Experts of a small language model: 3467 steps.
Below are experts of layer 6 (counted from 0) of a mixture-of-experts language model. Rows are named router (the router's row for the expert), up (a neuron's input weights, with its number) and show model dimensions 0-255. Each number is 50 + 15 x the weight over its row's rms, rounded and kept within 0 to 99.
Before each expert's rows: "comes after" lists some tokens at least twice as common just before its tokens as in all text. This comes from a sample of Wikipedia text that the model never trained on. Tokens count by the router's weight.

# expert 1
comes after: "\n", " |\n", ")\n", ".\n\n", ")", ".\n"
router:38 40 41 37 60 60 62 26 35 45 50 55 65 55 25 45 38 23 24 53 73 60 40 61 35 59 55 46 70 79 61 39 68 66 44 61 56 39 41 54 46 59 59 40 62 78 57 63 43 53 73 10 71 55 63 47 59 62 50 32 31 31 51 36 67 41 44 72 58 64 33 08 33 42 59 65 47 66 50 40 73 67 39 44 74 65 59 45 19 47 45 52 45 60 56 34 47 68 18 15 67 33 32 42 61 25 40 77 36 62 50 45 71 62 67 36 65 33 46 60 15 30 38 40 48 53 54 23 54 69 47 42 80 48 54 51 45 45 66 58 79 61 32 53 43 54 41 67 76 51 49 58 78 51 54 39 14 20 45 47 37 70 43 48 68 36 45 57 55 57 47 68 67 36 18 49 81 53 66 45 55 42 59 68 62 29 39 46 76 57 31 29 47 41 41 49 37 31 62 52 54 61 37 41 73 41 69 57 21 50 75 53 60 46 63 25 42 33 27 40 63 60 66 62 63 44 56 34 43 53 60 30 40 54 56 55 48 61 28 54 25 45 31 66 55 72 44 70 49 41 40 29 44 21 66 45
up16:67 34 46 49 35 17 64 60 64 62 28 34 52 48 61 51 45 51 60 32 77 33 16 47 90 56 31 70 42 70 64 48 56 37 66 45 84 50 51 60 47 69 29 57 57 77 46 60 50 70 21 73 57 47 76 47 45 71 38 70 63 75 46 64 62 18 63 45 60 43 79 48 53 28 39 41 60 86 44 70 43 22 48 75 72 67 58 57 38 61 53 46 38 47 61 23 25 32 30 46 53 57 71 49 25 72 49 49 54 62 57 54 81 53 76 51 64 25 52 38 21 29 46 47 46 72 28 33 62 40 47 59 53 53 60 24 36 60 33 55 66 64 34 44 57 48 40 41 55 41 50 43 56 48 54 47 62 44 52 56 31 71 15 52 66 58 37 59 66 56 34 28 37 67 63 31 39 56 37 44 98 44 41 53 39 28 32 66 43 48 51 37 49 61 48 65 70 58 66 47 42 59 21 48 25 43 29 56 60 64 51 39 49 60 53 30 44 61 71 81 43 37 43 33 57 47 66 52 64 43 64 37 65 41 57 32 57 60 29 54 39 64 60 58 52 40 75 60 63 53 76 40 46 44 76 58
up17:34 47 26 64 33 55 39 29 57 50 19 76 34 61 45 61 86 54 46 42 43 70 44 53 73 45 48 48 30 39 68 44 34 48 35 57 34 54 55 67 46 60 49 52 59 34 55 59 57 50 39 63 65 56 65 44 60 73 49 52 59 62 57 72 41 43 32 49 67 54 36 65 58 41 48 24 61 63 39 45 28 35 51 49 71 38 79 52 55 51 71 30 23 51 56 25 55 56 34 35 38 66 69 46 34 44 28 64 57 77 48 56 33 41 65 41 49 58 23 61 42 56 36 54 52 76 67 28 52 20 23 75 58 53 71 57 56 49 78 50 54 78 35 56 53 54 47 33 35 50 29 54 37 73 75 36 28 52 32 55 35 67 17 61 26 34 59 41 62 54 47 40 49 43 79 21 48 30 74 52 63 47 43 75 50 55 45 43 62 82 60 50 59 73 57 54 38 29 41 47 48 22 17 54 53 34 28 76 38 64 49 72 50 50 37 50 80 36 61 56 43 25 78 41 74 69 40 54 43 62 46 51 62 40 53 52 71 51 40 40 44 45 57 86 50 20 91 50 50 44 18 19 49 59 63 54
up18:48 52 34 75 43 19 58 46 59 67 55 45 51 56 59 48 50 46 39 47 48 39 48 41 56 61 55 64 59 50 48 59 48 38 37 45 60 64 89 42 67 63 71 37 51 49 25 33 22 45 62 59 49 66 79 68 44 53 44 43 37 43 69 28 32 36 57 64 54 75 50 44 54 57 48 66 47 47 61 70 58 80 56 56 40 53 62 34 41 47 80 35 47 51 59 74 71 17 38 33 52 53 34 47 32 19 32 72 74 56 46 63 89 42 47 32 71 35 47 55 67 61 55 19 42 58 47 42 61 70 37 68 37 25 53 44 75 47 47 45 38 60 75 81 52 66 53 53 67 47 23 60 31 60 44 48 67 51 38 62 44 30 56 42 41 59 42 73 41 91 32 53 46 34 33 44 61 46 39 26 34 23 50 47 67 72 62 57 49 65 40 58 41 46 61 45 72 53 30 51 66 40 44 50 44 36 14 61 53 42 51 40 32 52 36 62 50 62 17 48 55 69 57 47 63 63 47 18 83 47 80 51 72 56 10 27 36 55 64 48 54 27 32 35 50 23 82 07 47 48 52 67 53 62 54 39
up19:57 50 26 39 45 36 35 29 43 42 24 49 38 31 26 66 25 71 49 44 72 81 30 48 46 62 40 53 76 82 59 46 37 59 42 62 81 48 33 67 70 68 58 48 39 56 51 42 37 54 43 68 44 27 60 64 68 56 45 56 59 60 50 27 68 57 62 48 37 58 55 50 30 47 54 65 60 62 63 36 40 60 34 81 67 64 79 38 51 21 53 65 67 69 36 52 24 43 09 56 76 68 59 22 31 31 48 77 62 26 40 62 19 24 67 37 56 54 41 56 54 38 49 39 55 49 48 51 58 61 53 59 71 55 41 54 52 54 49 76 61 91 48 52 43 70 62 47 45 45 52 90 30 63 68 33 36 46 37 54 49 42 43 38 54 66 46 41 39 56 46 44 66 51 60 68 31 30 46 69 54 62 25 41 27 53 33 49 29 57 26 58 53 40 81 48 61 21 81 38 35 34 53 48 32 47 53 44 39 47 67 73 62 45 55 57 44 46 43 66 77 59 44 56 77 49 59 28 63 47 49 22 54 42 34 44 61 43 37 60 67 58 48 99 61 45 47 34 53 59 27 66 36 33 42 59
up20:38 47 64 67 74 47 45 34 41 19 49 43 63 52 54 53 40 31 44 42 84 39 50 42 55 54 49 24 70 73 44 30 54 64 61 57 65 56 28 67 31 17 65 56 43 80 69 48 55 39 70 43 74 50 66 53 63 67 48 49 25 35 39 39 62 26 60 63 44 43 45 32 44 45 56 65 44 36 19 31 64 37 32 55 69 40 62 38 46 49 45 57 41 41 49 42 51 77 36 35 39 63 49 38 67 65 51 49 52 51 52 54 73 42 46 51 49 39 63 42 13 32 47 58 46 28 35 24 58 65 59 18 62 49 72 59 43 37 33 70 50 46 48 17 64 59 41 80 37 57 72 24 73 39 41 50 32 39 77 54 40 66 52 36 92 49 47 53 33 51 56 62 39 47 70 36 36 54 34 56 59 24 49 32 27 29 48 63 39 58 36 30 70 70 36 35 31 44 59 75 44 57 62 53 61 29 65 82 41 65 69 52 93 48 66 34 41 25 54 50 37 45 37 56 66 32 67 54 52 43 43 23 55 34 78 74 28 38 33 52 28 65 44 67 60 66 54 75 42 56 41 20 47 48 51 28
up21:38 52 42 67 59 60 55 53 26 62 32 59 75 80 30 25 53 51 35 38 62 61 27 53 39 60 56 42 48 58 54 51 58 37 35 33 65 60 33 68 68 64 47 44 56 51 59 71 44 56 53 16 72 51 42 45 43 70 57 27 56 38 21 47 62 53 55 66 90 61 57 60 36 37 59 78 55 91 18 30 48 77 54 61 66 94 51 44 30 40 56 45 57 48 70 62 30 41 46 57 38 17 28 48 64 38 10 60 51 63 41 53 59 87 56 32 54 35 46 47 64 56 33 38 43 73 51 55 63 27 40 45 41 41 69 43 54 50 72 41 43 45 82 47 47 47 40 49 47 81 59 58 40 47 52 53 48 50 31 62 17 49 44 54 35 68 18 52 34 75 56 57 61 32 23 56 52 66 45 55 39 56 62 34 68 30 62 45 72 42 37 45 39 38 39 33 37 48 24 60 50 43 57 53 65 30 48 53 61 35 42 51 51 44 55 35 47 65 56 42 37 91 39 41 52 53 42 32 57 60 40 53 47 79 35 41 36 89 47 57 49 57 64 40 63 39 79 62 67 50 88 22 40 72 56 46
up22:47 65 52 46 38 63 45 27 39 25 75 62 45 55 22 58 34 37 42 46 56 76 34 37 38 53 26 51 67 88 63 49 48 49 58 68 22 37 36 48 32 51 51 68 49 88 45 39 49 33 52 65 51 45 47 65 48 60 40 18 28 87 69 16 46 63 39 63 69 42 68 52 51 37 60 51 44 56 40 48 47 53 31 50 51 70 57 62 40 49 45 63 40 25 49 28 71 66 34 41 47 57 42 34 31 21 62 67 30 35 77 53 30 39 53 35 54 50 24 44 36 62 30 48 58 43 56 55 70 78 54 45 59 60 70 37 52 78 63 44 45 97 42 61 54 75 34 46 58 53 52 38 68 68 39 49 43 19 67 53 52 84 52 42 70 46 68 53 51 58 38 64 37 52 46 28 62 41 57 56 44 12 30 83 58 65 41 40 61 55 34 64 56 50 77 40 54 13 52 47 28 42 33 68 62 35 49 40 38 75 60 60 69 47 33 40 32 44 57 44 79 59 59 59 52 38 67 48 36 64 55 25 52 59 64 53 49 63 15 50 50 34 54 56 55 69 54 57 47 36 28 13 31 60 51 54
up23:49 51 55 46 56 59 62 24 31 61 62 59 29 52 83 35 55 48 42 62 35 50 33 45 36 54 24 60 68 63 77 47 60 65 44 29 55 57 20 40 39 45 57 74 60 79 47 55 35 31 61 64 35 57 63 67 61 66 16 33 38 43 65 36 37 39 74 31 56 57 60 61 40 58 32 32 80 85 44 45 34 44 52 59 56 56 39 36 56 65 59 40 48 47 55 39 57 54 30 39 43 56 73 26 20 36 42 78 28 39 63 56 47 34 48 46 73 46 29 36 45 45 51 35 47 49 32 48 56 78 40 67 39 31 52 47 79 90 66 67 33 66 52 51 78 69 38 53 51 53 87 37 50 74 58 14 42 49 57 59 50 63 52 52 64 71 39 53 31 59 38 58 49 36 86 23 31 41 38 50 57 27 35 66 42 49 44 30 22 84 24 41 50 59 52 59 49 64 57 75 19 44 34 58 55 48 56 54 28 60 87 51 57 68 43 66 54 48 65 57 65 34 39 58 45 50 49 27 56 57 44 26 52 64 73 29 63 69 40 42 62 69 80 68 69 38 53 40 52 44 43 40 46 48 54 72
up24:20 68 34 18 22 35 51 43 33 34 42 60 61 52 38 49 41 48 38 33 47 39 34 44 34 53 47 50 33 50 70 60 53 47 54 39 45 57 52 32 65 54 41 24 57 59 67 55 47 43 50 30 57 51 42 50 52 55 45 44 58 28 36 56 36 46 57 49 49 57 54 46 69 20 15 71 58 70 42 10 51 73 43 49 29 72 34 49 54 29 67 47 72 43 32 59 51 64 49 65 48 18 53 21 75 61 52 77 09 33 70 48 24 35 46 64 60 63 45 64 27 47 46 44 53 54 43 54 81 25 44 46 45 40 58 57 65 40 69 40 47 50 49 27 49 88 59 32 48 95 76 76 66 48 56 34 56 47 64 72 58 34 36 57 50 87 39 42 25 71 72 78 74 53 49 44 41 16 47 51 37 35 61 34 52 39 39 49 63 54 32 48 37 78 39 46 38 48 75 47 39 47 63 42 65 40 38 75 03 47 64 74 69 42 72 46 23 45 35 42 50 50 72 44 70 47 40 39 41 64 65 56 63 41 53 50 40 69 41 63 36 62 60 39 38 53 65 50 39 57 69 37 52 53 43 47
up25:61 19 00 41 68 29 56 34 47 52 36 34 82 40 52 25 43 16 31 35 75 35 58 21 52 48 29 56 63 31 39 56 39 53 45 29 68 54 73 92 54 41 49 40 53 54 40 56 62 57 26 31 68 55 50 47 50 56 63 31 64 28 39 51 56 47 37 58 60 49 47 60 36 53 70 66 49 48 46 61 34 64 56 50 68 70 73 64 30 41 74 27 61 40 58 42 37 49 53 50 45 26 53 52 69 59 59 44 69 71 53 55 65 63 50 06 24 51 49 52 39 51 44 57 55 77 83 61 75 67 26 47 61 66 57 49 47 49 69 59 27 28 46 53 84 39 48 31 58 47 39 45 53 38 43 61 81 22 57 63 28 50 55 54 55 33 39 37 52 76 55 49 62 56 14 56 45 64 50 45 44 68 57 63 64 46 87 52 52 48 45 66 48 43 30 57 58 27 15 47 51 45 25 51 58 58 57 46 31 33 40 62 72 42 55 61 37 41 29 50 55 62 34 49 61 50 43 63 21 41 38 67 61 38 44 39 59 40 60 51 59 25 24 46 40 51 82 62 44 34 43 31 43 55 83 66
up26:31 46 58 34 29 70 34 52 75 32 70 69 29 27 47 58 50 33 57 66 51 53 42 50 57 23 50 19 20 52 66 55 41 96 48 57 51 34 36 43 30 24 68 52 58 58 48 75 45 14 46 60 48 38 40 57 39 68 28 48 28 47 50 68 60 56 49 36 66 71 42 52 56 64 42 37 54 73 12 45 54 38 41 74 49 57 50 54 70 71 46 23 45 62 50 41 56 61 63 43 59 61 43 57 36 52 57 44 27 48 50 58 49 65 74 56 42 16 46 45 00 50 34 56 49 42 21 66 32 38 48 78 45 29 44 24 44 40 58 46 39 45 42 48 72 50 42 52 57 56 62 46 61 59 64 67 76 25 89 51 24 63 33 38 38 41 45 27 62 51 72 26 64 73 25 35 72 62 44 34 63 47 61 57 10 49 54 37 69 48 46 48 60 56 60 56 65 38 36 47 33 24 71 51 52 62 54 61 26 56 40 57 69 42 40 38 36 64 69 51 51 57 51 53 66 57 45 59 37 34 42 37 42 22 74 64 34 66 62 37 62 58 53 37 36 37 30 53 46 36 64 42 27 54 37 57
up27:38 55 51 43 67 63 51 33 35 57 55 40 64 64 38 30 26 37 00 52 61 31 42 53 22 68 32 46 16 22 53 67 66 51 39 64 51 53 47 40 38 52 65 61 41 54 35 46 61 52 27 09 59 46 65 30 56 51 61 37 37 29 49 52 52 46 90 60 81 29 34 43 60 28 46 58 40 67 29 46 54 41 56 48 77 55 54 75 50 64 42 31 40 58 46 60 62 45 45 66 65 59 52 53 37 41 24 44 35 39 51 60 73 25 60 40 50 28 65 51 36 48 40 62 52 71 30 34 74 41 63 53 46 25 71 37 47 50 70 50 28 50 56 32 76 47 57 53 48 62 62 41 73 51 48 37 20 36 55 33 36 76 47 58 54 45 53 49 49 71 50 45 48 34 52 48 40 80 67 73 39 32 59 70 48 31 50 60 35 49 48 24 34 50 30 40 51 53 66 44 49 77 60 56 90 06 71 45 58 58 46 68 80 31 64 42 34 17 59 42 51 70 51 51 34 41 86 57 62 56 48 47 43 63 44 39 49 57 49 47 45 34 87 44 46 46 46 50 52 71 60 17 30 45 59 49
up28:64 43 21 37 46 40 31 54 39 59 43 51 68 67 31 50 44 45 40 45 37 76 41 58 24 55 18 54 56 61 72 59 57 31 56 66 85 60 25 40 56 57 56 58 57 78 73 63 43 52 45 41 61 79 53 37 92 59 46 36 48 50 25 16 47 43 65 57 63 61 54 54 27 36 32 50 53 66 52 47 61 33 29 57 83 61 71 42 35 50 54 45 17 49 27 47 54 45 58 55 54 46 48 27 48 59 46 74 51 38 43 51 38 53 53 53 44 41 40 49 44 37 20 32 29 51 28 30 77 13 21 78 88 44 69 45 36 54 79 69 66 36 39 43 63 48 46 48 52 20 65 41 76 68 42 32 43 42 33 53 48 50 42 46 60 36 42 51 37 67 49 50 44 46 52 42 58 63 12 53 48 29 75 49 50 64 65 63 73 62 45 54 64 58 07 39 64 53 70 35 47 54 41 41 76 71 60 61 64 43 35 76 53 53 46 39 29 36 32 66 63 57 50 61 45 30 63 76 84 55 32 26 53 41 54 47 33 52 40 53 27 53 51 54 53 35 70 65 40 44 48 20 27 45 54 47
up29:51 44 24 45 56 60 45 00 48 67 30 39 57 45 27 52 47 29 50 64 57 63 33 49 59 56 53 70 70 58 47 43 51 59 65 45 54 37 56 50 46 31 65 20 52 47 44 60 13 55 34 60 59 64 53 51 50 72 63 34 61 58 58 46 52 28 48 58 50 72 36 75 66 52 63 48 42 57 25 71 42 53 54 55 47 66 54 27 21 44 54 69 34 66 35 29 81 47 22 40 45 50 63 47 49 54 58 56 61 28 74 73 35 32 53 21 83 63 33 58 33 51 38 67 59 46 59 21 34 33 53 99 56 52 63 57 44 65 82 63 60 65 38 47 49 68 60 71 44 59 58 53 57 41 36 57 35 44 46 59 46 55 73 38 14 46 63 54 58 57 47 41 57 57 23 39 43 56 49 29 61 48 59 51 55 44 75 53 66 45 60 66 43 26 65 65 82 61 48 43 73 40 16 56 40 36 56 66 37 35 38 41 36 71 44 25 19 53 70 63 47 37 43 57 53 68 60 82 48 47 56 40 70 34 37 48 56 55 42 43 29 69 45 26 58 82 89 36 48 33 68 39 49 49 53 31
up30:41 51 68 27 53 72 53 41 32 32 49 38 51 50 52 42 28 55 64 38 49 61 24 48 28 61 43 69 94 86 44 53 37 31 62 50 40 61 51 52 51 48 68 50 54 38 50 95 59 63 24 50 53 41 53 70 73 68 56 45 31 56 69 41 65 43 57 51 53 46 48 65 70 41 86 57 55 32 60 22 56 34 35 43 52 42 43 71 39 18 41 40 52 33 30 31 53 65 59 65 34 44 26 39 37 62 55 60 54 41 69 41 45 55 48 53 64 67 46 33 42 35 45 40 59 69 59 40 08 38 34 70 57 38 51 39 37 56 69 47 47 63 51 53 61 48 52 57 47 64 33 45 45 75 61 49 27 71 75 52 58 38 40 64 39 61 66 59 41 58 46 17 73 80 66 38 34 22 33 31 54 46 64 59 57 65 58 28 62 65 46 38 94 79 68 59 32 45 67 60 42 49 40 48 52 14 38 57 60 35 81 86 48 51 64 23 57 36 45 58 60 54 50 49 57 50 57 57 65 62 77 63 67 32 75 27 34 86 26 76 35 58 40 37 45 48 56 47 54 66 53 53 34 65 49 38
up31:58 49 43 40 69 61 29 36 41 38 58 84 62 62 25 39 85 53 51 44 48 60 61 37 48 52 62 78 69 69 60 36 47 51 52 69 55 58 42 36 58 39 48 70 48 47 35 69 35 40 39 37 57 41 63 64 84 65 57 66 81 36 49 45 78 40 83 34 80 79 41 51 49 64 23 34 75 63 55 49 31 29 47 73 71 74 60 12 25 30 56 33 48 62 50 34 45 55 23 48 54 74 43 13 57 57 40 61 58 72 74 51 39 55 43 68 36 43 35 45 46 59 52 25 41 41 57 39 53 37 27 73 60 35 51 56 55 44 46 50 42 60 24 55 55 56 64 60 61 28 80 53 32 51 55 44 45 56 48 62 40 45 46 25 65 55 35 36 50 73 49 46 56 36 34 42 59 55 52 50 64 23 54 45 42 87 50 43 44 43 22 40 94 65 71 37 56 58 56 44 50 31 33 50 59 62 49 80 59 47 52 80 54 31 37 63 38 50 72 70 58 60 50 42 48 46 56 31 75 66 65 28 65 28 60 37 36 53 31 70 66 12 51 76 38 44 50 51 65 45 51 31 66 50 56 44
up32:43 57 48 62 70 70 44 43 41 54 44 66 34 84 37 43 43 90 51 55 48 60 23 49 35 53 47 35 19 46 80 52 45 36 60 57 73 62 62 49 73 58 72 34 68 50 55 40 60 74 37 58 53 53 51 57 55 56 57 32 46 56 53 54 52 55 31 45 75 48 40 51 34 81 47 36 70 49 29 61 23 67 41 50 33 76 73 50 26 51 56 56 40 34 60 20 52 53 49 54 42 69 56 31 72 34 23 88 49 63 59 71 73 58 63 21 55 40 58 57 57 54 31 34 64 67 62 60 62 43 34 50 22 46 55 37 55 50 63 41 47 54 41 53 32 42 71 30 61 51 56 77 55 67 50 50 43 62 52 66 31 54 09 52 37 26 44 29 46 66 67 48 50 31 49 16 70 51 53 33 46 51 58 51 62 79 46 59 32 48 37 37 52 52 46 43 54 55 33 44 47 56 21 62 50 23 42 25 56 41 56 46 59 60 47 50 17 36 49 53 56 81 53 43 70 77 55 38 52 54 29 53 60 65 45 31 39 61 18 58 33 52 36 46 23 36 79 53 68 34 99 16 59 69 62 35
up33:67 55 42 36 77 62 49 04 47 64 39 35 47 62 48 52 51 37 68 56 82 41 59 43 47 62 39 35 90 56 32 24 52 63 42 49 48 47 47 56 62 38 48 55 66 91 63 75 39 60 49 23 60 64 74 51 78 52 63 30 39 37 55 36 54 52 58 72 70 62 47 50 62 39 72 49 38 50 65 45 49 32 66 58 52 41 60 31 39 32 46 56 56 70 69 33 30 68 60 67 62 53 50 42 57 54 28 58 52 73 54 60 31 83 77 23 53 32 27 63 26 49 45 65 68 56 32 26 36 68 47 47 51 54 26 40 64 49 58 61 70 54 16 66 52 33 51 76 60 25 35 41 48 61 91 53 45 38 42 60 44 43 41 42 22 59 36 50 62 38 64 35 90 54 66 41 61 41 74 45 64 41 59 56 52 49 67 40 60 74 50 38 90 72 39 61 37 35 59 53 40 25 26 43 66 36 48 68 57 68 48 63 28 50 15 46 37 48 66 67 47 58 50 54 52 61 39 69 44 34 38 32 39 46 85 18 48 54 49 47 43 62 33 71 46 40 56 63 60 56 49 57 51 45 67 31
up34:53 47 37 28 53 61 42 07 58 38 28 38 45 34 47 41 44 55 59 73 48 29 45 49 26 46 48 56 57 42 44 53 42 75 47 47 30 49 44 68 32 33 49 66 41 55 50 66 44 25 47 48 38 31 54 53 43 51 36 05 51 47 65 29 28 33 50 43 93 35 34 50 33 51 36 53 54 62 45 41 44 80 51 70 65 87 59 47 27 55 64 42 45 56 48 33 36 50 36 62 55 22 40 27 36 64 59 47 36 29 67 37 54 52 35 67 41 34 54 49 47 06 61 42 48 45 61 66 49 44 23 88 89 69 75 45 48 72 56 58 51 32 58 38 35 61 52 36 63 48 83 59 62 57 44 50 30 36 40 54 38 57 22 72 71 58 64 42 82 56 87 51 64 51 58 51 59 52 70 59 67 59 70 47 37 63 51 57 49 58 35 45 45 42 51 38 43 58 61 36 28 39 72 50 73 76 53 45 13 76 73 71 55 25 31 34 35 51 74 52 87 71 56 39 51 49 44 35 45 60 57 30 61 27 75 33 35 43 52 62 45 53 28 51 58 62 38 41 51 46 41 50 50 62 40 62
up35:44 41 47 50 59 76 47 41 33 40 49 49 42 47 51 58 45 71 43 65 55 58 51 54 41 42 45 37 70 34 49 73 35 37 27 41 42 53 12 38 39 49 54 74 46 44 85 48 59 45 34 28 31 41 59 63 48 59 35 24 30 22 45 41 24 49 40 70 67 48 48 61 50 60 51 53 80 45 42 66 37 57 47 57 35 52 39 50 65 26 39 44 71 16 71 37 44 55 60 60 22 34 68 47 68 63 39 47 37 45 39 62 33 45 51 49 26 44 20 61 37 43 55 44 59 50 21 66 38 86 24 35 32 71 18 70 51 50 44 61 44 36 50 58 59 46 33 31 43 48 38 38 43 57 51 34 68 50 59 59 53 28 55 29 83 58 37 67 52 51 56 07 61 43 59 67 39 61 40 48 61 48 70 34 67 57 68 50 47 49 29 51 80 53 43 44 33 03 23 83 39 33 51 53 62 41 64 25 64 34 61 45 31 48 63 72 47 43 46 52 78 50 41 39 43 68 42 61 38 48 16 38 53 48 71 49 13 42 43 38 72 36 62 60 33 57 58 49 47 20 59 12 40 75 46 62
up36:69 44 39 55 43 31 61 55 59 54 28 64 91 46 18 53 60 62 76 28 44 37 54 53 45 66 53 53 40 42 20 67 39 60 47 79 47 51 47 30 44 56 45 30 45 73 45 65 47 53 59 40 39 38 65 45 40 50 49 19 45 44 78 61 63 52 57 47 48 53 43 44 48 52 63 44 65 61 54 56 32 72 39 48 71 50 52 32 33 27 58 45 56 39 53 17 61 68 29 65 86 42 59 49 11 51 29 64 45 43 42 44 44 48 62 02 71 41 43 59 25 61 57 51 40 51 73 50 36 76 13 76 47 47 12 29 36 55 75 49 41 76 58 33 56 51 68 38 26 49 42 58 42 59 53 39 88 30 42 58 44 66 40 34 48 55 66 37 52 86 35 52 55 34 27 55 52 29 30 48 47 53 40 75 39 40 67 58 72 59 66 48 40 52 51 56 55 39 43 42 50 35 35 60 33 53 88 38 68 25 47 29 62 54 65 33 34 52 43 50 78 59 62 60 36 56 65 64 50 88 54 66 66 52 76 35 23 52 39 51 59 49 72 63 50 40 46 46 51 35 72 53 49 47 70 76
up37:31 39 47 68 34 37 31 29 41 36 54 57 70 59 31 58 78 45 17 60 62 63 47 38 74 48 33 35 63 46 45 23 49 24 55 48 76 60 29 12 52 56 51 32 44 48 43 81 00 45 50 55 59 26 49 47 39 88 40 51 40 72 33 56 60 51 35 61 62 22 59 67 42 60 43 75 53 47 36 23 55 35 40 61 59 60 64 30 25 42 59 22 51 68 80 15 67 58 34 41 66 59 52 47 60 41 47 44 73 52 55 50 43 53 44 47 58 54 43 46 71 53 24 10 28 34 41 43 68 48 41 47 97 59 46 59 57 60 42 52 45 42 47 52 40 70 53 37 56 61 67 44 48 44 52 42 40 73 35 69 52 16 54 48 51 62 67 48 44 54 42 52 61 51 10 50 63 93 54 51 59 40 71 57 49 92 39 40 64 46 60 56 50 41 61 38 72 54 60 44 44 55 54 50 63 72 44 46 74 63 67 57 31 60 60 63 61 68 26 48 67 58 57 39 57 62 53 41 49 38 60 45 64 51 30 65 40 63 48 30 71 54 54 36 46 46 62 35 49 22 50 50 30 51 48 25
up38:66 50 13 20 82 50 52 28 53 23 32 54 55 64 81 07 42 42 52 31 83 43 50 35 50 60 44 54 54 72 57 38 55 58 53 46 19 62 43 62 23 61 40 66 50 46 56 72 54 33 53 43 44 48 60 48 74 53 38 10 58 41 62 45 58 38 43 38 27 39 56 62 41 49 66 37 50 66 33 33 43 44 68 62 69 33 52 54 40 58 43 54 31 44 81 66 60 68 33 61 85 17 76 24 11 56 59 49 70 62 56 48 50 52 36 66 59 26 71 53 66 51 56 49 59 61 76 68 48 55 73 49 53 62 51 21 58 55 49 61 48 57 41 55 54 54 41 51 71 41 64 45 65 52 46 60 38 47 61 61 59 44 37 68 57 37 59 43 68 73 47 64 78 33 32 48 76 58 74 54 75 38 59 77 48 50 81 47 51 58 64 60 64 43 65 49 58 47 48 43 57 53 34 54 75 63 99 59 48 75 73 62 62 43 33 54 47 49 53 64 52 38 66 60 23 41 41 40 38 43 41 38 41 35 57 64 48 60 71 59 64 16 58 74 52 62 39 42 77 46 34 72 36 44 71 61
up39:45 40 54 53 62 83 35 04 66 13 29 50 46 78 67 68 45 17 35 72 63 46 24 44 46 46 50 61 55 61 40 49 61 63 75 42 56 71 50 41 39 43 42 52 48 52 47 68 30 19 35 51 59 46 53 50 38 66 51 42 35 23 51 35 53 35 43 30 48 42 38 53 60 57 72 36 58 51 49 45 48 46 55 68 70 72 32 43 45 29 37 59 39 53 31 50 45 39 43 25 65 44 29 41 29 41 52 50 33 56 56 60 45 37 59 63 48 18 36 52 37 48 38 46 58 76 23 51 58 36 46 59 81 51 59 67 42 63 41 63 43 57 39 49 41 58 73 70 53 35 67 32 53 23 37 60 32 52 69 55 61 88 48 62 89 23 58 41 46 51 64 45 84 61 60 14 76 58 24 21 56 42 52 39 77 46 41 52 64 64 45 48 70 41 65 29 53 47 60 56 54 47 56 48 47 12 90 34 46 46 45 67 76 39 31 30 15 57 37 53 79 28 55 83 43 50 51 53 39 59 58 46 52 39 30 61 57 64 67 49 49 53 58 71 45 61 48 64 40 42 73 45 64 43 28 48
up40:35 43 35 28 44 43 73 67 41 46 36 40 80 56 29 39 38 50 41 52 38 46 47 39 37 42 20 83 36 55 45 27 62 59 44 51 38 60 49 43 38 54 63 65 37 40 61 60 64 68 53 54 67 60 83 48 52 56 52 23 65 55 47 24 25 10 61 43 69 62 34 52 35 45 33 51 51 89 57 47 51 82 68 41 53 68 46 43 25 44 40 60 63 77 55 38 55 43 40 63 50 58 44 37 23 70 47 84 30 54 59 37 66 49 63 61 57 40 51 54 48 42 28 35 40 49 46 51 73 57 60 61 59 56 75 60 69 75 74 60 44 33 37 26 39 60 46 80 67 43 55 41 25 75 55 37 33 37 26 56 73 51 25 49 75 69 48 38 70 41 67 47 64 17 52 39 58 86 50 71 61 51 72 72 41 64 72 46 33 61 45 40 51 59 18 52 56 70 61 65 59 28 72 37 70 60 75 62 36 55 84 40 35 47 56 49 39 59 41 44 59 40 45 28 58 50 42 35 54 36 40 19 51 54 56 08 31 46 39 42 61 31 51 57 29 37 72 44 59 53 49 27 35 59 54 56
up41:80 59 30 65 54 51 27 55 37 51 57 36 56 31 43 58 76 49 41 54 32 39 54 47 62 44 50 21 53 48 70 56 53 39 43 55 47 50 41 24 26 39 62 73 33 42 33 51 49 56 49 62 81 51 93 50 20 73 41 39 25 27 45 61 53 32 49 30 73 54 30 38 48 40 46 70 62 32 00 65 53 81 52 46 68 54 61 64 56 45 48 44 61 44 68 69 36 76 57 10 73 52 42 50 43 19 48 45 68 70 43 61 76 63 30 32 68 38 73 48 26 49 61 58 56 76 30 29 46 64 40 41 24 29 38 35 44 38 70 43 40 65 61 52 62 41 48 56 83 66 32 54 49 30 57 59 86 47 52 54 56 47 50 31 50 41 64 53 50 49 48 47 59 47 24 51 76 58 46 30 62 26 39 49 58 32 57 60 59 58 50 46 54 64 41 38 48 41 35 63 57 53 33 49 46 53 51 34 68 16 28 26 63 56 80 46 73 43 51 46 49 61 67 40 59 64 86 45 45 52 67 71 53 50 68 63 40 53 50 39 59 47 42 72 51 68 67 36 49 31 79 28 56 50 36 43
up42:35 16 59 37 40 57 35 55 59 28 31 66 44 71 62 41 54 45 21 45 73 70 35 42 84 27 44 44 40 21 61 30 50 80 55 59 49 71 24 33 17 57 44 67 45 66 52 55 28 27 60 42 88 49 60 66 65 52 40 33 29 27 36 55 09 45 32 32 50 46 55 66 39 43 41 50 41 49 11 38 55 40 57 52 41 69 49 52 76 53 55 29 51 45 48 63 32 36 34 50 52 40 60 53 46 89 48 60 42 42 44 59 54 73 46 64 41 23 44 50 40 56 49 42 36 65 32 57 66 37 63 50 57 65 49 62 46 41 52 83 49 42 56 56 70 48 51 65 34 59 69 47 56 41 39 52 63 42 63 48 54 81 45 34 68 48 29 61 59 58 52 63 99 54 53 24 53 70 46 39 66 26 67 46 19 41 70 67 51 62 51 29 60 63 47 26 35 61 58 51 59 40 74 56 83 55 76 40 49 61 50 48 76 33 44 49 32 52 75 46 19 34 41 65 46 49 71 21 60 34 32 62 50 41 49 70 32 56 37 62 47 41 64 31 52 54 51 53 39 26 45 34 50 65 38 39